{"hidden_size": 384, "experts_per_token": 8, "d_expert": 64, "router_score": "softmax", "normalize_top_k": false, "balance_bias": false, "init_std_router": 0.0306, "norm": "rmsnorm", "optimizer": "adam_variant", "beta1": 0.9, "batch_tokens": 65536, "dataset": "wikipedia_en"}
Below are experts of layer 6 (counted from 0) of a mixture-of-experts language model. Rows are named router (the router's row for the expert), gate (a neuron's input weights, with its number), up (a neuron's input weights, with its number), down (a neuron's output weights, with its number) and show model dimensions 0-95. Each number is 128 + 24 x the weight over its row's rms, rounded and kept within 0 to 255.
After each expert's rows: "gets" lists some tokens that make up at least twice as much of what it gets as of all text; "comes before" lists some tokens at least twice as common just after its tokens as in all text. This comes from a sample of Wikipedia text that the model never trained on. Tokens count by the router's weight.

# expert 8
router [166 121  91 133  78 148 110 135 164 140 116 149 109 114 125  93 142 109 164 118 135 134 149 127 153 118 136  95 134 169 169 159 103 186 170 136 129 107 126 154 135 139 118 106 145 101 163  95 102 147 103 149 133 133 155 144 132  90  93 102 110 102 158 143 131 142 189 135 147 117 131 162 145 155 153 119 167 141 115 144 120 134 157 127 150 155 143  91 125 131 128 117 147 123 130 118]
gate0 [130 140 128 146 128 124 116 133  93  93 145  87 162 132 114 109 141 135 108 127 136 140 149 146 114 140  98 115 115  87  85 163 113 144 139 152 120 111 113 108 114 115 136  87 145 203 191 139  91 126 147 148  99 110 150  89 135  89 151 151 109 142 107 133 115 137  85  96 138 121 104 110  93 101 127 114 114 124 133 100 111 104  98 120 139 114  92  81 159 125 119 126 104 101 171 125]
up0 [134 118 123 118 122 152 140 114 120 113 131 160 139 122 142  99 150 130 128 141 149 113  86 151 101 137 143 147 165 155 142 146 157 108 155 131 173 102 107 134 140 108 162 134 135 132 141 127 150  90  94 156 154 124 168 101 127 180 104 144  88 108 152 138  95 117 108  65 132 134 140  95 125 136  97 110 124 103 120 112 124 179 125 110 147 159 147 143  99 125  81  99 122 170 100 120]
down0 [117 178 113 180  93 115 135 100 141 137 140 113 144 122 131  86 121 123 152 102 151 148 127 125 120 121 113  92 123  92  96 117  94 117 104 169 121 147 122 111 132 128 104 109 103 120 143 110 126  60 133 135 174 132 133 135 123 126  89 146 106 140 150 122 106 116 133 124 148 116 128 162 132 158 129  88 147 163 109 159 144 137  88 128 154 150 120 133 125 102  90 129  80 114 105  99]
gets: ", ", ") ", "\" ", "(", "s ", "), "
comes before: "and ", "of ", "(", "in ", "was ", "is "

# expert 0
router [128 115 103  87  93 141 106  88 147 147 174 185 113 127 131 100 153 100 164 157 124 156 158 122 161 133 124 113 126 146 166 157 132 187 141 140  80 119 123 145 115 133 144  89 165 112 139 106 141 138 113 126 152 147 135 103 152 109 132 134 107 104 165 146 143 116 147 106 139 128 142 114 129 148 120 122 162 158 115  81 133 114 163 103 113 149 156 106 121 119 118 141 168 152 118 154]
gate0 [149 138 131 121 146 121 125 181 103 148 132 127 119 122 129 139 137 170  87 126 169 135 117 169 112 125 132 137 140 112  90 164 139  93 141 135 177  95 123 177 152  94 126 103  80 140  95 149 143 165 114 116 126 102 176 139 134 153 159 160 157 131 114 114 114 126 104 158 163 148  84 116 133 120 132 133 129 136 110 133 143 123 123 121 113 144 142 120  88 123 121 104  94 105 141 107]
up0 [133 149 133 149 123 107 114 109 147 133 134 174 123 114  94 128 108 116 143 171 114 131 129 131 134 115 107  85  71 113 144 165 110 141 137  98  98 118 111 154 116 103 159  99 163 112 140 127 165 139  93  86 152 135 128  98 137 165 153 141 128  94 114 121 114 137 145  84 101 129 104 131 128 134 156 132 141 145 125  70 106 150 148 141 125 149 165 147 143 145 114 130 107 153 151 126]
down0 [144 127 109 158 217 156 121 142 134 140 117 118 101  94 148 154 116 125 150 100 127 117  99 128 113 130 111 135 145 141  89 126 116 146  95 134 157 135 141 103 155 142 141  99 151 145 114 101 108  82 164  88 112 129 170 115 101 100 150 153 152 152 157 121 122  49 157 135 144 150 116 177 135  92 154 154 130 147 113 154 127 132 148 103 133 143 110 126 143 130 154 154 123 105 122 103]
gets: "\n", "\n\n", "- ", ". ", "==", "|"
comes before: "| ", "- ", "==", "The ", "In ", "==="

# expert 16
router [134  97 104 107  92 130 126 119 153 168 148  99 129 115 112 109 175 120 145 149 162 137 155 131 177 133 128 112 104 138 138 120 105 146 141 146 115  90  97 120 102 112 122 111 185  73 140  94 123 138 111 138 113 147  87 138 116 113 128 106 126  93 128 112 140 136 145 128 125  81 105 176 125 146 111 118 180 121 147 130 128 134 134 101 160 147 111 110 157 101 113 144 180 132 103 133]
gate0 [150 124 155  89 147 148 143 146 169 106 145 118 112 106  98 138 106 128 116 152 178 164 148 119 141 115 133 142 134  82 112 115  93 161 140 116 126 113 110  98  91 138 127 167 142  86 137 163 124 128 115 180 132 103 110  99 111 123 148 139 127 125 151 124  67 161  99 119 178 111 118 152 162 172 116 129 153 110  93 121 157 136 160 112 162 123 154 109 153 130 153 125 109 112 135 128]
up0 [160 144 117 100 138 131  57 133 119 116 120 104 131 115 148 168 120 134 133 116 131 123  88 118  75 108 146  89 145 128 144 143 116  99  99 159 150 130 118 131 192 105 123 105 165 143 145 126 169 149 149 117 147 140 170 105  93 137 129 116 154 140 145 163 125  76 129 157 119 112 132 133 138 159 115  89 122 102 173 144 103 121 113 140 108  98 119 109 138 125  70 156 155 155 124 112]
down0 [133 125 139 131 125 128 120 109 113 132 133 162 133 123  96 151 133 134 132 150 104 128  94  93 125 146 143 180  96 136 147 118 127 150 151 141 121 136 141 123 105 155 104 138 134 131 171 119 102 178  99 110 116 114 132 158 128 132 136 129 122 105 103 106 119 127 115 116 130 131 141 134 138 131 137 100 102 125 144 152 117 103 137 150 148 102 179 124 172 122 121 111 166 118 112 142]
gets: ", ", ". ", "to ", "with ", "and ", "of "
comes before: "the ", "a ", "\"", "The ", "to ", "his "

# expert 20
router [103 113 101 125  75 145  96  75 137 135 140 121 113  91 136 132 114 126 162 134 147 137 142 107 144 113 150 154 100 143 188 149 137 165 150 154 132 119 131 148 119 126 114 126 132 153 158 118 129 182 110 124 135 129 128 119 121  70 114 142 122  91 105 136 146 125 139 146 163  85  93 181 124 145 123 111 126 159 106 116 126 141 137  94 155 123 162  89 137 111 134 119 167 124  90 104]
gate0 [154  88  82 154 119 114  60 133 146  98 144 125 161 117 134 150 149 128 162 126 147 119 113 172  99  78 117 109 160 119 114 158 113 127 105 148 150 100 119 145 146 156 136 131 115 123 113 137 150 137 158 151 180 115 117  93 165  99 167 104 116 126 121  90  73 107 158 155 127 123 116 101 145 127 140 105 138 150 149 138 189 114 112 143 151 136 103 156 106 104 110 168 133 158 114 126]
up0 [ 99 130  98 141 161 107 134 112  94 155 112 130 172 120 111 128 145 113 153 150 131 109 114 152 104 122 158 130 136 144  85 127 140 198 141  84 141 109 123 119 140  80 104 106  93 173 100 129 165 110 163 164 134 127 131 155 126 140 151 153 143 155  79  92 110  98 144 161 175 118  89 110 107 134 154 130 155 173 128 122 141  99 112 138 112 126 128 133 109 134 114 165  94 110 131 139]
down0 [105 138  84 134 138 156 147 110 102 118 129 141 172  87  84 155 152 175 113 129 122 118 111 132 120 116 121 110 144 148  87 122 144 115 137 151 156 134 165 146 128 129  84  91 103 147 157  94  73 123 162  89 100 152 144 124 120 145 116 139 155 156 118 108 115 128 176 141 143 122 119 130 114 132 161 117 130 166 174 123 120 143 126 192 113 172 175  53 113 163 137 105 112 133 124 145]
gets: "(", "\n", "\n\n", "; ", ")", "1"
comes before: ") ", "\n", ")", "- ", "–", "), "

# expert 21
router [138 125  95 103  78 129 131 105 158 176 130 155  85 121 105  96 181 102 156 150 134 154 164 123 163 135 144  97 111 128 149 147  79 119 150 152 127  94  85 119 116 102 129 122 167  94 143 127 117 153 112  91 116 162  89 110 146 128 128  59 117 135 133 121 137 111 146 161 138 101  99 116 129 168  87  91 158  97 137 118 121 117 144  98 152 131 121 101 114 106 123 149 151 130  91 119]
gate0 [121 132 127 140 131 111 137  99 156 149 144  91  98 109 103 160 106 151  93 137 164 106 146 152 152 176 109 131 128 136 148 134 128 141 155 163 102  92 137 147 121  95 136 186 134 105 119  90 162 134  95 101 145 119 146 153 106 136 176 123 155 146  93  99 144 135 155 106 101 127 112 125 126 101 164 135 122 158 141 122 109 122 134 145 119 151  87 172 151 153 107 111 123 153 102  69]
up0 [ 96 149 133 130 139 106 101 126 123 113 139 148 132  98 162 122 117 125 123 137 165 109 125 127 102 124 144 122 139 148  83 127 143 150  96 132 109 133 122  72 112 148  95 138 115  84  81 117  88 130  99 148 145 117  89 145 123 107 155 128 124 184  62 113 105 114 142 131  97 115  93 106 115  87 148 127 109 157 143 121  99 106 121 126  93 106  72 178 107  90 126 108  80  91 151 114]
down0 [166 114 133  96 161 159 155 156 109 101 135 139 169 134 132 125 126 133 119 106 137 150  97  84 106 121 135 144 121 115 134 143 148 126 142 113 112 133 138 119 131 174 137  79 137 160 152 135 138 127 134 145 148 135 137 147  75  74  97 137 115 112 126 110 127 126 126 132 118 142 143 151  85 142 160 154  94 122 118 127 145 146 126  99 100 120 141 124 125 121 129 167 160 132 139 128]
gets: "to ", "was ", "is ", "of ", "with ", "that "
comes before: "the ", "a ", "to ", "in ", "be ", "been "

# expert 13
router [135 109  88 137  53 153 113 103 140 119 149 119 130 114 125 101 164  91 177 147 123 134 127 107 146 110 143 137  98 161 176 136 130 190 148 177 129 110 126 142 144 142 130  94 139 139 136 114 109 160 118 135 162 115 128  94 132 113 102 121 131  92 122 158 135 119 136 143 144  84 125 205 167 144 142  89 152 172 136 110 151 163 155  75 149 158 151 140 144 112 149 137 201 153 101 118]
gate0 [105 124 132  92  81 119  97 128 131 119 150 147 136 116 121 168 149 164 154 156 152 183 108 125 123 133 114 139 138 110 113 135 135 149 137 167 143  75 148 154  81  85 129 139 129  96  83 152 130 158 168 150 135 117 136 107 118 109 101 113 143  67 113 159 107 143 160 134  96  74 183 132 124 112 143 123 127  94  93 124 138 101 137  74 119 156 116 103 101 170 121 133 137 141 136 128]
up0 [136 112 130  89  98 104 171 159 103 131 143 148 148  78 137  91 151 146 130 126 119 158 131 154 164 110 179 110 144 172 149 130 124 140 165 117 128 164 120 126 133  95 137 145 107 127 143 121 116 109 142 100 132 150 119 177 139  70 155 137  87 134 158 113 123 112 100 121 164 119 113 116 133 131 121  84 130 169 134 129 164 118 151 156 130 120 155 119 142 122 117 120 125 117 128  70]
down0 [138 122 111 128 137 136 152 131 127 135 182 114 163 130 148 118 155 138 176 109 156  79 119 131 149 124 148  99 157 128 156 109 150 162 116  99 136 178 126 120 131 133 117 118 103 164 126 119 128  92 128  68 108 133 142 118 166 129 166 100 153 118 139  93 151 122 141 108 167 147 136 141 152 156 119  74 174 144  91 141 165 141 100 163 100 132 125 162 146 135 143 120 114 123 140 152]
gets: ". ", ".", "'", ")", "|", "=="
comes before: "\n\n", "\n", ", ", "s ", ". ", "- "

# expert 1
router [131 116 123 127  89 141 134 111 162 168 162 161 106 100 130 115 187 114 154 142 151 132 176 151 163 130 131 116 112 129 156 147 108 113 153 129 127 115  88 151 124  97  95 144 150  94 140 123 105 147 117 120 125 159 119 138  98 153 101  81 104  88 135 141 161 121 166 138 152  98 106 138 144 165 108  92 117 128 136  99 156 128 122  96 145 133 118 124 149 115 117 159 161 148  96 147]
gate0 [156 133 147 150 111 186 133 127 101 128 139 129 133 127 122 116 109 110 111 133  83 115  81 130 136 142  89 117 129 124 111 128  65 166 133 123 137 125 133 148 125 108 129 146 142  80 144 179 122 149  56 152 154 131 122 121 121 128  90 127 111 121 129  96 115  81 145 114 116 174 127 149 101 138 110  94 100 116 125 120  92 171 133  78 153 151 101 116 119 133  97 123 124 146 101 133]
up0 [107 116 104 146 114 140 143 120 162 146 121 131 103 110 164 130 164 111 159 155 134 124 144  96 144 121 107 171 120 159 143 155 142 150 127 150 148 112 122 115  98 132  98 121 153 146 138 121 134 142 130 166  93 127  82 122 129 138  74 159 105 127 151 151  70 124 123 192 152 147 179 121 147 144 141 133 127 155 114 101 145 144 155 115 140 149 157 132 129 175 150 119 169 128 145 125]
down0 [192 175 116 141 105 120 130 137 126  77 157 131 132 119 132 152 141  99 118 136 162 126 132 151 139  75 107 122  77 143 143 143 130 109 138 159 104 138 107 146 121 116 133 142 159 114 126 114 128 127 120 126 123 151 149 137  59 115 110 122 141  80  92 127 146 128 167 155 106 114 131 129  86 137 158 143 109 119 149 116  91 156 173 103 156 119 166 116  90  97 126 121 106 131 154 149]
gets: "to ", "of ", "for ", "in ", "with ", "and "
comes before: "the ", "a ", "his ", "to ", "in ", "by "

# expert 3
router [109 115 104 131  87 154  92 105 156 148 162 205  99 110 106 114 139 119 162 133 122 120 126 105 127  96 132 112 120 168 156 117 117 135 151 142 119 109 140 132 143 125 136 124 149 142 158 110 111 141 105 136 150 116 121 123 116 123  89 139 121 105 115 112 148 130 154 153 155  84 133 141 117 136  90 142 129  97 102  95 131 139 122  60 148 150 140 111 128  69 114 137 170 155 108 128]
gate0 [162 128 139 110 131 132 171  80 111 152 160 100  83 173 137 148  78 155  69 136 109 138 152 110 136 155  88 109  97 140 140 145 130 106 124 101 153 101 117 124 144 128 146  85 139 112 118 115 118 151 120 137 162 141 103 145 160 158  76 162 119 120 119 131 136 162 150 124  95 128 160 107 145 149 138 125  81 122  83 125 131 133 159  87 138 178 149  97 144 133 109 132 102 141 119 108]
up0 [124 111 117 107 116 119 163 132 131 146 188  93 138  87 155 117 105 134 131 119 153 153 134 127 103 112 101 152 171 123 111  89 130 123 127 134 167  66 135 136 122 113 140  87 147 149 139 103  91 110 147 161 157 104  97 101 132 169 136 133 103 105 131 175 153 159 145 153 166 114  99 136 111 188 138 137 126 126 132 145 144 165 153 104 108 113 105 108 149 100 154  92 103 155 123 170]
down0 [122 121 118 149 126 105 144 126 145 131 109 145 148 167 103  94 162 112 114 116 118 140 139 138 143  96 132 135  89 139 160  90 102 127 116 127 109 123 142 156 138 128 105 102 142 147 110 110 158  77 136 119 120 115  96 111 165 116 134 139 140 139 112 172 164 131 124  88 110 110 143 113  87 148 143  88 133  70 156 109 155 140  77 140  99 140 139 168  84 103  75 165 102 130 136 159]
gets: ": ", ".", "- ", "″", "N ", "′"
comes before: ": ", "\n", "″", "==", "/ ", "N "